Weights of a small mixture-of-experts language model, trained from scratch on English Wikipedia.
Training: a variant of SOAP for the experts, 5756 steps.
Below are experts of layer 4 (counted from 0) of a mixture-of-experts language model. Rows are named router (the router's row for the expert), down (a neuron's output weights, with its number) and show model dimensions 0-255. Each number is 50 + 15 x the weight over its row's rms, rounded and kept within 0 to 99.
Before each expert's rows: a language model's description of what the expert responds to. This comes from a sample of Wikipedia text that the model never trained on.

# expert 0
Verb endings and past-tense verbs after subjects or "was", plus adverbs like also, only, then: awarded, recommended, released, entirely.
router:52 65 56 31 53 34 20 67 58 50 58 25 76 49 54 38 69 58 24 46 55 91 36 24 31 54 74 43 37 76 39 60 45 42 34 21 31 61 78 55 84 61 40 45 45 41 63 25 49 37 29 44 23 51 35 67 50 37 45 70 45 39 28 54 62 53 42 31 38 50 42 42 34 41 30 51 64 42 56 41 41 45 56 52 14 28 32 63 47 65 45 65 66 54 74 31 48 63 38 39 37 22 51 51 36 70 45 54 36 55 38 50 71 35 50 22 66 39 46 48 56 58 78 51 39 37 27 50 63 69 47 22 35 62 33 67 70 35 40 46 60 38 31 67 47 53 59 67 46 48 71 64 43 59 34 28 34 55 38 44 27 40 42 64 48 69 57 49 31 57 62 51 37 44 41 54 79 63 51 72 28 77 43 44 87 37 53 23 58 38 71 46 50 53 69 65 58 59 37 67 37 37 34 37 38 56 78 41 47 42 58 39 56 78 29 28 67 57 77 43 39 48 56 48 57 50 35 46 21 55 43 31 43 14 46 45 39 57 30 29 59 29 40 66 22 42 71 37 51 40 53 37 45 19 34 52
down1:53 58 68 52 66 44 65 51 59 79 55 62 48 57 55 48 55 70 25 73 62 47 42 55 53 51 51 44 65 64 46 31 51 47 53 47 63 56 42 53 65 42 43 44 45 47 56 51 79 41 53 29 06 34 76 51 42 47 33 30 49 24 75 53 30 53 45 47 51 70 75 64 77 57 63 53 66 39 28 55 35 58 46 62 27 35 27 38 53 58 81 57 48 58 70 61 37 53 56 42 56 80 63 65 51 64 52 61 39 49 32 22 36 66 39 26 48 47 31 52 73 72 39 81 62 31 49 37 53 54 42 71 67 59 66 38 41 58 49 22 40 21 56 49 52 63 36 37 45 58 40 67 49 92 66 34 68 54 53 64 48 56 21 26 38 34 52 58 44 47 62 19 49 67 61 48 49 77 37 47 40 30 43 48 28 52 29 86 20 74 35 56 36 48 62 39 44 46 31 49 45 72 51 50 73 32 50 36 53 55 72 53 70 57 16 59 45 46 63 59 42 28 40 57 44 44 21 35 70 49 80 57 47 34 58 48 29 58 23 80 33 52 52 38 70 66 55 34 46 42 29 50 32 69 43 05
down2:22 56 41 59 78 53 39 58 59 68 43 61 41 54 43 64 37 48 59 42 44 65 53 42 43 21 58 60 36 55 43 65 57 81 71 35 35 31 78 43 59 48 79 53 50 44 49 62 53 41 73 59 30 58 69 69 69 62 69 42 35 28 59 54 55 64 32 32 38 19 60 72 70 58 57 46 38 57 75 41 30 52 54 28 73 56 75 47 63 44 24 92 49 21 61 65 40 39 45 48 45 67 33 27 67 41 59 74 56 65 68 41 73 67 61 54 43 45 54 48 36 31 32 52 46 22 41 49 36 42 62 84 67 34 46 39 40 56 47 55 42 48 78 45 59 32 51 29 55 29 43 67 65 65 59 70 60 57 61 44 70 55 49 57 33 75 41 59 44 61 52 58 49 38 50 74 42 62 49 58 34 61 74 43 66 33 19 37 22 54 75 51 71 38 62 54 76 32 37 48 53 18 35 36 34 58 37 29 10 42 65 59 70 51 43 49 30 40 60 38 53 48 56 49 42 32 50 66 71 65 45 30 39 31 57 32 50 61 32 87 32 66 57 50 69 67 20 59 77 56 32 35 48 47 63 43
down3:37 51 33 65 28 43 61 39 52 41 19 45 56 33 44 59 64 31 43 81 47 52 47 56 55 61 30 52 51 53 47 31 40 65 51 38 63 73 28 40 41 68 47 55 29 40 70 29 41 52 52 44 33 75 88 58 64 63 44 50 63 54 81 38 31 46 43 58 46 52 63 54 57 31 54 55 45 72 60 43 63 67 60 20 22 62 41 69 56 60 55 44 54 61 29 58 32 54 45 28 39 94 61 54 72 65 66 63 59 50 28 55 59 32 63 75 55 55 28 60 63 59 44 67 44 35 57 70 42 70 22 44 63 55 50 76 34 49 26 37 57 29 59 39 33 39 59 40 43 53 62 34 42 45 49 43 41 69 34 59 23 74 60 18 38 68 31 63 61 31 48 39 49 83 37 58 72 40 41 28 52 42 38 36 54 57 28 79 48 39 39 55 45 40 29 57 51 61 20 89 43 56 39 63 57 34 94 33 45 66 54 35 58 15 58 77 63 44 39 12 43 45 44 44 53 45 32 67 57 64 29 49 27 39 48 43 51 45 23 55 39 66 62 35 60 45 54 58 68 58 67 45 89 57 44 63
down4:68 56 62 52 57 74 53 52 57 60 62 59 47 58 54 61 83 53 39 51 54 57 43 32 43 22 31 43 52 34 55 20 48 57 50 54 46 52 58 48 53 30 69 75 61 49 38 52 37 43 40 43 44 46 41 23 51 57 50 79 43 23 44 49 49 53 43 34 45 52 29 53 24 61 49 43 34 50 59 42 51 44 58 47 22 21 38 35 72 54 59 34 85 53 79 54 63 55 56 62 57 43 21 64 51 28 18 46 53 43 50 45 60 52 69 45 71 64 24 61 50 64 68 74 35 51 59 34 47 52 30 44 76 36 05 68 39 55 14 57 58 35 68 58 53 35 48 54 71 53 63 69 23 20 67 50 58 68 74 80 40 30 34 26 59 43 49 46 42 75 61 30 43 42 35 47 60 49 62 55 56 64 67 59 43 74 56 37 44 31 68 47 57 38 48 62 57 43 60 32 59 54 29 20 50 61 41 58 80 31 65 66 48 48 22 45 60 61 52 55 27 62 55 62 57 07 38 86 96 52 34 53 57 40 41 44 73 32 53 48 45 62 48 61 61 75 37 55 56 41 13 52 49 37 31 72
down5:47 65 53 57 43 71 53 35 50 61 58 70 66 49 57 29 37 60 56 42 78 25 33 35 46 51 54 45 50 18 59 51 56 51 67 47 58 29 53 40 53 54 64 36 78 15 49 41 49 42 46 42 48 54 11 63 53 71 52 61 50 30 36 69 65 56 38 37 53 41 42 68 35 60 30 45 66 56 50 42 31 73 56 32 34 47 52 57 47 52 73 31 53 35 51 59 39 51 68 81 45 40 19 60 33 40 44 41 30 37 30 30 63 32 58 31 39 42 31 49 77 74 36 80 31 41 83 35 39 47 73 37 63 45 34 51 26 35 47 73 22 68 71 61 51 42 63 85 62 47 44 36 71 81 62 46 24 39 28 50 74 49 30 54 65 17 57 52 44 58 52 60 78 64 36 81 57 43 39 78 35 62 73 45 53 29 54 68 69 44 46 38 57 61 47 56 47 48 29 49 64 74 52 28 49 16 43 29 48 28 64 24 66 69 50 40 63 28 46 41 63 37 17 31 57 48 38 28 48 41 24 38 46 38 47 67 66 65 63 54 51 45 68 52 55 50 65 70 45 31 55 75 59 43 54 59
down6:28 73 33 49 67 58 58 52 46 36 59 25 22 62 64 43 51 32 26 64 57 54 18 31 70 35 32 67 37 54 44 41 58 56 48 46 54 44 36 45 83 43 46 37 63 33 19 61 77 55 57 44 48 99 57 47 71 59 83 43 56 62 67 58 70 65 34 30 49 37 39 26 57 45 37 58 34 44 41 73 35 67 71 39 96 56 44 57 62 12 38 63 27 51 89 44 68 56 49 39 39 81 33 28 38 41 53 59 67 58 31 36 56 37 55 41 64 67 43 38 50 58 48 53 47 46 48 36 40 61 42 56 54 43 69 68 68 44 34 47 37 34 51 36 62 39 49 52 45 31 51 93 63 65 45 57 58 24 38 46 62 47 51 37 51 44 12 37 70 46 66 50 53 58 43 44 47 39 67 57 31 25 54 72 28 48 66 62 57 41 46 45 73 79 51 54 61 57 72 35 68 56 71 43 85 32 47 54 36 56 43 22 59 37 40 70 30 45 51 39 78 42 52 31 64 82 72 83 33 48 40 48 56 46 50 54 32 45 48 50 37 43 55 36 61 58 52 60 48 60 34 48 46 48 55 55
down7:40 36 50 47 39 69 34 36 67 62 45 55 53 52 54 28 51 04 15 58 26 56 50 38 43 49 54 58 60 65 57 46 24 44 34 30 75 30 31 41 57 26 62 54 28 30 70 41 54 52 79 62 92 40 38 24 47 52 38 49 42 58 36 63 45 59 31 25 60 46 51 51 48 31 55 44 31 64 58 54 35 34 33 37 60 33 60 44 53 58 20 39 58 69 33 56 40 61 30 14 55 18 49 45 53 67 46 67 32 46 70 62 44 54 53 64 63 59 50 55 55 51 43 75 42 34 57 67 67 32 41 51 68 71 58 43 63 49 44 58 44 65 50 54 48 54 53 60 56 39 43 21 35 65 36 39 49 24 57 49 50 66 53 49 46 57 57 54 29 38 43 42 38 56 58 48 23 67 69 62 55 53 47 72 33 53 45 34 69 70 39 69 62 51 60 42 60 45 63 25 50 38 72 65 58 59 26 51 43 39 33 32 52 51 37 52 99 72 49 96 29 17 46 52 48 70 56 43 58 58 35 39 62 44 59 14 33 75 57 38 73 37 42 27 65 55 38 62 32 23 35 30 38 50 63 11
down8:74 62 53 35 76 40 73 40 71 64 54 60 22 28 39 53 37 41 48 55 48 66 29 53 47 50 53 44 34 43 57 00 87 62 46 47 45 54 10 50 67 65 57 43 35 63 62 86 39 67 72 33 38 56 68 41 30 36 61 46 47 41 54 46 32 51 40 48 31 63 68 73 69 50 21 57 34 55 63 36 33 67 41 51 69 79 61 60 45 69 29 54 48 42 44 52 52 43 38 39 48 31 71 53 63 44 43 48 38 52 53 64 57 50 50 41 54 20 31 56 66 44 63 37 65 29 74 67 18 59 48 46 51 78 50 48 57 52 45 41 46 49 44 53 47 67 41 51 37 49 50 67 43 61 32 45 52 75 33 49 27 44 37 39 69 58 54 55 78 57 47 55 11 40 49 60 54 62 39 21 68 45 48 36 24 32 74 52 17 63 45 67 43 26 69 52 41 61 45 40 52 71 36 53 27 37 39 46 31 60 48 35 51 29 71 81 21 53 72 43 48 41 22 57 47 37 56 57 44 48 52 46 46 64 66 56 33 57 46 46 47 02 37 50 71 51 54 72 49 46 44 24 42 64 65 20

# expert 21
Head nouns after "the/a" or a proper name, such as Railway, Bank, School, War, film, album, government, and word completions like techn-ology.
router:38 45 61 43 73 21 48 69 25 51 33 68 31 28 30 55 49 45 63 63 37 36 55 64 45 63 72 71 60 51 74 62 57 47 34 33 31 63 34 44 34 32 56 49 49 27 59 37 64 36 68 36 60 47 63 52 52 44 26 54 38 71 34 45 46 45 39 73 37 53 54 46 29 33 58 45 38 45 35 42 48 65 46 88 74 53 52 34 24 49 49 67 44 43 61 34 63 49 65 51 65 54 55 41 54 24 21 29 40 86 43 07 68 61 18 59 33 53 70 58 36 37 55 30 54 46 80 17 39 41 48 78 61 36 44 44 30 41 62 61 69 35 71 60 56 70 59 23 44 31 46 46 73 22 41 27 75 44 48 42 36 72 62 59 27 50 28 41 62 37 45 36 42 49 59 39 76 55 36 54 26 43 51 35 44 55 56 27 40 61 37 72 61 46 47 23 56 33 49 28 62 32 32 30 52 49 55 50 59 46 74 66 50 56 63 71 42 59 43 62 50 39 65 46 31 37 29 78 63 56 49 45 54 49 75 72 45 54 70 39 39 28 51 52 13 44 42 54 55 41 34 57 49 19 81 32
down0:28 23 54 35 42 25 40 61 49 55 59 73 59 54 62 27 47 73 29 44 46 67 50 83 57 36 51 64 23 30 49 46 80 72 62 94 26 56 48 32 57 46 45 32 32 56 65 30 36 56 69 45 53 41 69 57 35 29 62 50 42 41 29 36 46 55 39 59 57 64 78 40 71 48 24 62 50 39 57 38 50 72 39 60 33 32 75 50 25 57 26 49 29 69 69 33 36 47 72 45 56 39 65 63 60 38 51 46 30 68 66 40 56 62 23 57 50 61 27 48 53 47 47 81 61 53 60 40 33 63 59 59 56 67 55 36 58 37 48 39 63 37 48 41 61 65 60 39 63 50 58 42 54 24 34 60 36 34 39 49 63 64 35 43 34 55 37 42 54 37 44 52 46 35 72 44 65 37 57 40 75 32 72 51 44 85 55 59 40 43 38 42 70 55 65 99 24 79 36 62 42 51 41 66 36 68 21 70 55 53 31 69 57 67 52 52 61 08 36 50 47 39 36 56 37 53 43 64 65 58 62 52 23 42 57 63 67 38 48 56 43 68 55 39 74 49 61 35 47 37 37 35 85 70 21 50
down1:66 46 47 55 57 51 64 34 43 75 31 46 41 59 69 38 37 57 71 68 46 49 61 43 44 37 72 39 43 59 55 39 37 55 54 36 43 57 59 43 60 37 42 32 72 65 29 67 75 36 23 41 61 56 33 48 43 74 69 41 29 54 61 53 35 43 51 62 48 54 48 51 80 61 74 70 24 41 61 45 54 23 24 62 35 31 55 52 38 23 56 68 44 50 85 74 50 28 65 66 33 48 67 57 77 45 60 32 44 41 40 45 48 44 60 44 43 44 52 55 54 58 70 68 29 24 47 44 50 63 50 39 41 57 61 41 44 62 47 61 49 45 40 63 53 71 62 46 85 60 78 69 56 40 26 42 29 39 35 68 33 65 56 30 69 39 36 77 51 36 54 52 66 65 74 72 57 73 23 52 49 44 32 45 37 64 56 44 38 57 38 56 43 59 58 71 81 69 38 48 67 74 57 24 48 32 52 48 79 43 39 50 42 56 39 40 19 53 43 55 37 20 50 88 18 57 57 49 38 38 55 75 65 64 64 54 71 55 54 48 33 41 38 23 78 42 49 68 38 51 30 15 96 18 42 66
down2:39 59 70 48 26 42 65 54 63 44 41 32 19 22 52 37 52 59 57 73 47 42 60 44 21 31 70 35 60 52 53 41 91 55 77 47 63 61 68 60 15 72 46 78 32 59 65 49 51 46 58 32 35 32 63 59 39 42 54 53 69 32 66 45 36 84 66 30 47 60 45 64 42 31 31 76 59 54 55 51 60 55 64 33 43 42 65 61 44 49 50 43 43 59 25 45 56 49 72 78 35 59 74 43 46 58 48 56 43 65 71 62 61 44 49 33 72 55 66 66 41 63 45 32 11 50 45 45 50 56 41 32 60 48 48 41 39 55 67 43 30 24 69 76 36 68 42 33 24 58 56 62 66 70 57 35 52 41 37 54 54 06 48 64 47 51 35 27 43 54 35 56 39 33 61 81 71 46 24 71 34 41 51 65 77 46 51 41 84 70 61 63 39 50 44 37 39 24 45 50 37 38 53 45 34 48 74 73 41 46 36 90 47 30 72 42 59 15 52 42 60 32 45 57 27 42 41 67 51 62 36 75 72 52 47 56 44 56 33 63 41 46 74 47 59 41 40 59 81 41 54 72 35 39 34 43
down3:32 53 32 63 62 30 35 52 57 44 55 73 50 41 47 34 51 44 77 64 46 64 62 44 47 48 21 31 61 56 43 49 39 58 40 38 52 59 66 57 80 43 53 73 37 47 62 32 31 58 51 68 74 65 43 66 38 55 62 42 41 51 26 24 46 63 34 45 53 40 51 31 57 75 49 45 65 55 46 55 61 46 47 36 65 34 41 72 29 47 52 56 58 56 45 51 65 67 59 60 40 55 55 43 41 42 48 74 56 55 54 42 13 34 61 70 53 57 46 36 79 34 57 70 49 64 50 62 60 75 43 63 32 71 33 29 43 55 56 80 30 44 41 70 58 28 78 39 59 41 41 16 38 42 04 48 53 73 32 36 74 71 56 38 65 29 75 70 56 38 68 18 70 51 41 68 61 22 50 41 42 60 20 52 59 19 70 45 41 58 86 50 47 73 51 79 41 63 65 49 44 57 27 40 57 70 52 25 73 63 39 67 31 48 78 45 44 40 45 21 33 35 19 46 37 57 32 36 49 61 50 50 44 44 09 45 28 62 50 60 42 25 62 53 50 44 36 50 64 57 55 60 50 43 39 89
down4:17 53 48 54 39 44 36 45 61 41 20 77 65 66 44 48 54 36 45 50 93 57 42 61 63 44 50 50 65 69 40 43 50 58 37 33 67 79 17 29 12 58 50 20 01 67 28 58 32 51 37 54 46 51 70 44 57 34 56 47 67 67 67 50 31 51 34 37 48 24 44 38 42 32 61 36 29 25 71 53 61 47 45 42 46 53 80 65 51 84 39 60 67 54 67 52 31 69 74 44 57 57 55 73 45 63 54 62 43 28 55 53 18 51 32 38 64 46 61 26 20 52 46 53 71 54 40 32 58 27 43 50 50 60 14 46 55 62 54 64 57 49 57 45 66 45 49 51 48 50 35 67 41 34 61 18 53 54 54 77 52 86 43 50 68 40 62 31 46 30 43 64 76 55 67 46 45 50 86 77 56 50 30 49 34 49 56 48 53 67 53 45 73 55 49 19 90 47 54 42 75 47 54 46 50 45 66 57 49 53 57 40 37 53 51 60 51 41 40 51 55 34 61 50 57 66 40 31 65 34 42 25 49 49 50 25 40 69 33 64 40 81 37 50 59 50 71 50 46 70 36 27 63 45 70 48
down5:26 55 48 56 69 58 64 20 37 37 47 34 53 66 52 54 54 70 39 60 51 68 31 47 53 48 51 72 09 37 58 55 50 71 73 42 75 51 40 73 64 38 60 26 44 38 34 22 53 50 60 56 41 39 58 61 55 30 40 68 56 57 38 53 49 28 40 21 61 21 52 35 25 45 43 43 62 72 61 63 72 68 45 91 71 51 40 54 45 65 62 52 53 79 14 62 61 38 31 50 46 34 58 40 70 49 49 47 39 40 38 63 54 46 55 45 48 55 76 55 62 61 45 67 70 67 51 54 51 37 18 72 44 59 47 29 34 30 32 64 35 34 52 19 71 50 60 56 50 42 56 57 37 58 61 59 12 46 37 36 81 61 39 52 51 45 59 62 55 28 52 40 29 46 60 70 61 43 40 46 32 46 59 48 42 66 98 73 36 26 45 31 46 35 50 53 70 36 43 42 46 49 40 73 50 47 30 40 26 85 78 68 72 39 32 69 57 63 68 59 54 34 53 67 52 52 72 46 66 31 68 53 42 36 27 63 58 49 59 49 42 60 64 58 66 45 26 08 56 68 72 62 41 64 68 58
down6:47 42 46 58 50 44 41 44 49 56 58 54 47 69 43 29 48 48 52 46 16 35 53 51 43 41 64 37 70 77 59 37 61 57 51 50 31 49 32 74 28 34 68 66 56 31 54 65 56 39 52 23 79 46 59 35 47 66 80 55 62 44 45 58 42 47 45 61 47 83 19 40 54 45 48 48 65 52 64 45 33 42 37 47 64 31 49 41 53 42 54 50 61 49 50 48 81 44 52 47 61 40 63 57 40 55 48 48 60 37 30 70 31 71 86 39 26 50 16 35 51 29 59 81 27 37 45 45 61 48 47 48 46 66 39 14 38 60 59 54 54 47 33 69 15 75 81 55 36 55 11 57 35 62 39 16 58 49 40 76 54 47 51 44 60 57 39 36 72 56 37 32 76 87 55 97 15 57 40 53 76 52 36 56 53 47 35 41 30 20 38 67 70 35 21 45 69 64 27 65 59 64 56 62 51 55 78 73 49 18 30 32 44 64 56 30 70 60 58 60 40 69 29 58 62 45 56 61 58 40 55 42 64 49 52 23 48 29 48 59 65 49 56 39 56 75 46 50 34 59 42 48 47 56 27 50
down7:40 48 88 49 21 57 34 63 56 47 68 64 36 55 64 58 41 22 51 36 30 51 47 37 48 65 81 56 32 46 52 48 32 55 64 41 53 15 60 35 66 47 66 59 60 78 50 24 31 48 61 42 80 53 51 81 49 19 47 57 64 46 32 66 69 61 43 43 45 27 48 75 28 42 24 72 43 73 30 55 71 53 42 73 32 29 29 65 57 66 33 63 55 27 67 46 51 46 57 47 59 42 29 72 47 57 47 57 47 26 33 35 30 33 61 33 73 81 50 36 49 49 58 51 46 76 54 69 35 65 46 77 75 40 30 27 18 76 56 42 78 63 46 65 49 39 62 43 70 48 30 47 39 39 58 38 56 58 63 45 71 72 45 69 79 38 39 65 70 42 48 55 50 41 25 47 40 59 38 54 56 61 55 42 59 53 46 57 59 53 34 37 43 68 35 54 47 75 44 66 41 47 42 52 40 61 74 61 50 42 26 28 35 53 70 58 61 34 65 43 40 56 67 06 72 65 54 36 56 77 86 65 60 47 56 33 29 60 41 48 34 29 37 62 52 45 61 46 53 52 36 27 55 30 30 45

# expert 49
Prepositions and verb endings in narrative prose, e.g. withdrew from, viol-ate, comm-it-ted, awarded to.
router:53 45 58 33 68 68 46 74 71 30 57 39 69 56 68 44 44 46 26 60 52 64 37 40 66 62 62 33 26 62 54 59 44 64 46 34 26 47 73 66 65 50 58 71 43 52 35 48 27 34 59 66 70 30 41 30 53 62 54 50 62 59 36 57 72 76 45 39 62 39 60 40 37 71 30 37 64 31 42 53 58 34 31 38 29 35 44 58 69 45 76 44 69 39 30 60 59 57 30 27 62 32 60 43 42 45 48 39 32 67 67 32 42 21 31 27 69 66 44 33 45 60 63 47 59 35 59 28 45 69 64 37 65 80 73 76 60 56 49 67 52 31 45 39 62 55 40 63 56 56 23 46 52 49 26 63 59 12 56 70 44 68 29 67 58 80 61 52 57 50 45 32 51 76 55 72 69 35 34 68 46 38 26 64 56 66 54 39 56 14 50 50 71 23 41 58 70 50 44 60 76 55 41 70 52 62 79 56 51 55 68 38 74 71 27 64 49 66 62 35 36 62 27 63 73 56 42 70 45 54 20 52 50 46 42 30 40 50 15 51 55 53 64 59 61 79 67 45 22 39 45 42 29 24 44 33
down1:57 50 65 67 70 46 60 14 29 74 37 35 50 70 22 47 51 16 47 49 37 35 40 49 63 54 60 73 57 50 22 35 07 29 48 53 54 40 45 63 35 39 57 25 30 58 36 67 71 34 53 14 54 29 52 73 43 45 62 36 60 52 51 53 38 60 43 39 27 41 56 57 34 46 40 70 60 46 60 75 63 51 59 47 36 66 54 31 61 58 51 49 62 42 53 40 78 61 65 42 67 55 34 34 28 72 42 47 70 43 22 33 66 49 30 66 43 18 56 47 66 53 53 60 58 34 75 41 48 47 56 67 65 53 44 44 42 37 66 55 55 49 61 46 55 42 54 52 41 33 39 50 46 45 76 55 53 38 25 13 21 73 61 74 55 55 47 64 71 54 70 56 47 22 59 57 60 82 07 43 33 25 51 86 46 37 44 49 31 62 40 59 63 64 57 73 86 62 44 39 55 40 69 46 39 51 40 24 53 36 64 92 78 37 65 54 61 71 37 53 41 40 60 43 45 52 36 32 37 37 64 23 44 37 57 71 51 49 52 47 64 59 58 54 70 44 53 45 72 50 45 27 42 78 46 55
down2:61 43 41 44 44 78 74 16 57 38 36 60 60 43 57 53 63 26 67 71 55 38 59 51 63 28 70 59 45 21 61 65 54 57 62 57 23 42 33 72 59 75 52 62 36 19 56 23 35 40 77 48 65 68 45 39 48 46 53 49 38 30 39 52 21 57 00 45 59 34 45 40 37 62 81 45 42 62 62 34 49 54 71 61 63 36 43 61 72 67 62 60 85 54 50 52 52 59 66 71 48 32 69 53 68 31 36 65 59 34 39 55 41 50 89 12 26 72 23 78 44 40 59 23 51 45 42 31 51 47 50 59 20 35 81 58 35 66 59 58 69 82 74 54 53 71 36 51 79 58 48 55 59 61 59 55 60 40 59 67 55 39 56 34 48 60 37 59 38 82 38 61 53 41 64 52 68 53 59 44 37 67 50 39 45 47 46 54 74 42 35 55 54 52 43 29 18 45 48 47 61 85 41 66 30 25 47 39 60 49 64 51 57 41 25 53 52 51 56 55 68 38 26 30 60 34 58 58 44 26 45 36 60 70 50 72 53 60 65 64 68 44 34 45 45 36 31 64 68 47 41 56 33 42 49 46
down3:28 56 63 53 29 56 17 48 22 70 50 43 69 49 51 57 25 67 59 41 43 60 44 60 62 30 29 70 54 37 52 72 14 53 53 26 42 45 58 46 74 69 59 69 27 49 56 54 55 41 53 67 27 43 45 68 49 43 40 61 51 58 22 38 58 27 36 57 27 72 59 45 67 54 41 45 32 33 48 42 96 73 65 47 26 35 18 46 68 74 64 50 52 41 58 66 41 39 64 54 67 31 49 93 81 60 47 32 46 47 46 50 59 51 11 46 37 50 45 58 41 60 32 60 37 28 41 46 60 48 71 38 32 53 63 72 39 15 59 41 54 59 54 46 60 63 37 42 26 66 89 33 62 50 48 58 41 33 73 53 77 84 46 24 44 35 45 50 48 46 45 50 72 77 57 42 57 36 52 60 47 45 59 34 41 63 57 61 30 38 50 58 32 50 56 67 61 59 67 57 72 79 46 74 59 66 36 50 73 49 76 38 53 35 40 55 74 58 41 50 54 45 46 58 49 75 52 37 58 53 50 43 33 28 39 41 25 42 41 46 57 55 52 33 40 61 26 28 64 40 84 47 30 72 36 62
down4:40 61 70 27 21 45 44 47 58 58 49 44 53 40 46 68 47 34 35 44 54 74 46 55 47 09 39 35 57 55 48 41 36 57 43 51 57 41 65 22 52 45 22 49 39 58 61 34 43 42 32 47 48 48 42 37 73 50 41 47 64 66 46 56 42 41 52 39 52 45 85 16 66 37 74 47 62 65 54 82 40 85 47 49 62 70 50 60 63 70 78 53 71 44 31 48 24 53 53 56 50 77 43 69 63 66 66 36 66 76 60 55 34 41 12 42 51 76 39 25 40 61 62 47 66 36 66 49 39 59 49 61 34 48 32 55 71 22 41 42 34 46 38 26 50 41 42 25 75 36 34 50 47 43 47 39 45 40 58 59 70 91 21 51 67 40 87 61 58 59 54 41 65 58 51 47 74 60 61 55 60 68 50 31 56 59 53 39 53 55 74 47 55 48 56 49 34 21 43 58 28 35 62 34 46 65 46 40 03 60 52 33 63 58 10 69 59 56 47 57 51 43 25 60 51 48 52 42 66 62 51 38 17 38 68 23 57 45 40 82 56 76 75 59 70 56 60 63 40 59 84 52 42 48 58 49
down5:66 57 60 52 22 34 38 47 57 28 51 48 70 38 31 57 67 37 68 69 78 32 57 76 55 71 57 38 54 46 49 57 51 11 53 38 44 55 05 54 45 68 55 71 34 52 45 49 57 55 53 60 52 73 75 73 48 48 45 18 43 41 38 60 65 62 45 45 30 24 49 50 54 48 62 47 44 41 38 39 49 60 57 34 72 44 47 50 65 26 55 47 55 68 63 35 69 48 42 47 60 66 44 37 53 20 59 33 50 26 41 61 51 49 39 53 52 62 57 75 84 76 00 52 41 65 26 43 64 60 35 44 69 37 73 79 62 50 64 42 61 47 13 65 56 59 37 66 75 46 74 60 50 57 68 66 63 42 74 63 62 67 63 44 61 64 39 53 78 40 44 46 57 65 87 17 46 58 74 39 64 64 42 61 57 27 43 67 39 69 64 10 39 54 63 60 26 53 65 23 60 46 74 44 46 44 60 49 43 67 51 59 59 56 54 42 42 18 53 45 39 53 22 44 48 46 77 43 50 57 52 54 45 56 57 36 26 75 60 64 64 50 61 46 54 33 21 65 51 57 58 58 52 26 49 76
down6:33 70 59 43 44 06 33 75 60 69 64 31 47 34 56 40 42 60 55 41 55 36 70 54 42 48 30 45 61 55 79 26 56 66 54 64 35 45 48 66 51 43 56 53 36 56 32 60 61 46 53 44 58 68 41 61 23 21 42 32 56 51 52 40 57 47 48 45 68 66 42 49 74 57 53 82 44 55 39 17 45 85 40 47 77 26 52 52 57 55 41 48 69 45 57 39 53 13 72 19 46 33 61 59 29 32 63 61 71 52 47 39 66 61 42 58 58 49 61 81 66 53 49 43 59 50 59 72 48 52 47 41 84 45 37 68 51 60 38 70 61 48 47 48 73 50 51 69 46 45 71 27 38 53 22 24 43 64 41 64 67 52 53 72 30 68 44 34 75 20 57 35 50 59 89 51 52 47 45 56 48 69 27 45 21 38 59 30 34 46 56 34 38 70 25 47 40 52 44 47 79 62 41 33 60 65 35 60 54 59 29 37 29 88 69 42 32 37 41 73 36 28 54 60 50 56 71 39 43 40 63 50 73 42 29 46 29 69 50 76 23 57 15 49 50 34 46 37 61 66 36 76 50 62 58 56
down7:65 61 37 50 49 52 70 60 35 38 48 23 55 46 59 57 62 73 42 55 53 15 43 53 35 30 58 58 63 62 31 29 64 69 72 34 58 34 23 60 62 58 77 60 56 63 60 57 66 35 35 39 34 59 36 09 63 31 41 36 32 41 31 46 55 76 51 42 70 65 20 47 50 71 50 48 32 24 25 46 30 44 43 58 61 45 40 38 72 53 53 52 52 55 38 43 27 46 72 43 57 50 81 48 54 41 64 48 66 25 57 62 27 54 67 65 52 83 59 69 88 50 37 53 64 44 30 47 50 59 69 55 55 58 29 59 47 46 48 40 46 36 58 45 63 53 75 79 50 65 59 37 26 37 54 55 39 32 30 47 71 49 27 55 49 66 75 53 41 44 24 41 63 65 54 60 46 70 64 22 42 67 38 42 19 25 60 36 53 59 28 44 53 43 64 67 62 55 99 33 52 48 54 66 62 43 39 62 46 61 28 39 30 48 46 67 43 57 60 56 38 70 55 48 81 60 68 53 20 79 33 32 45 51 46 48 51 34 67 66 27 55 80 27 32 55 52 67 75 46 34 49 53 33 65 42
down8:35 58 47 60 52 55 46 66 67 39 77 47 52 64 50 55 41 34 58 62 65 93 60 52 70 55 47 53 22 75 54 29 54 44 55 43 65 40 25 54 72 55 61 55 25 49 72 33 56 69 51 41 44 43 58 49 69 71 80 48 59 61 30 52 45 62 38 13 61 62 59 86 64 55 47 37 64 59 21 43 63 58 77 53 54 42 49 49 33 71 44 83 46 69 57 46 73 45 37 42 58 40 51 51 57 45 37 40 67 38 58 65 40 47 66 58 62 17 08 48 39 50 87 46 34 59 34 48 40 51 56 38 60 49 57 54 62 34 41 65 16 66 63 44 59 67 30 50 59 30 39 28 56 33 49 55 27 63 27 48 76 40 24 48 68 37 46 53 46 13 34 53 55 56 59 47 48 32 56 29 55 30 62 72 53 64 63 68 33 49 38 37 65 28 26 38 48 50 46 59 42 36 38 76 28 39 68 34 32 60 42 42 46 49 49 42 41 30 64 27 71 44 61 73 51 81 51 67 22 36 45 85 44 46 57 27 61 24 56 56 33 75 35 18 40 42 75 49 42 55 47 60 41 65 33 40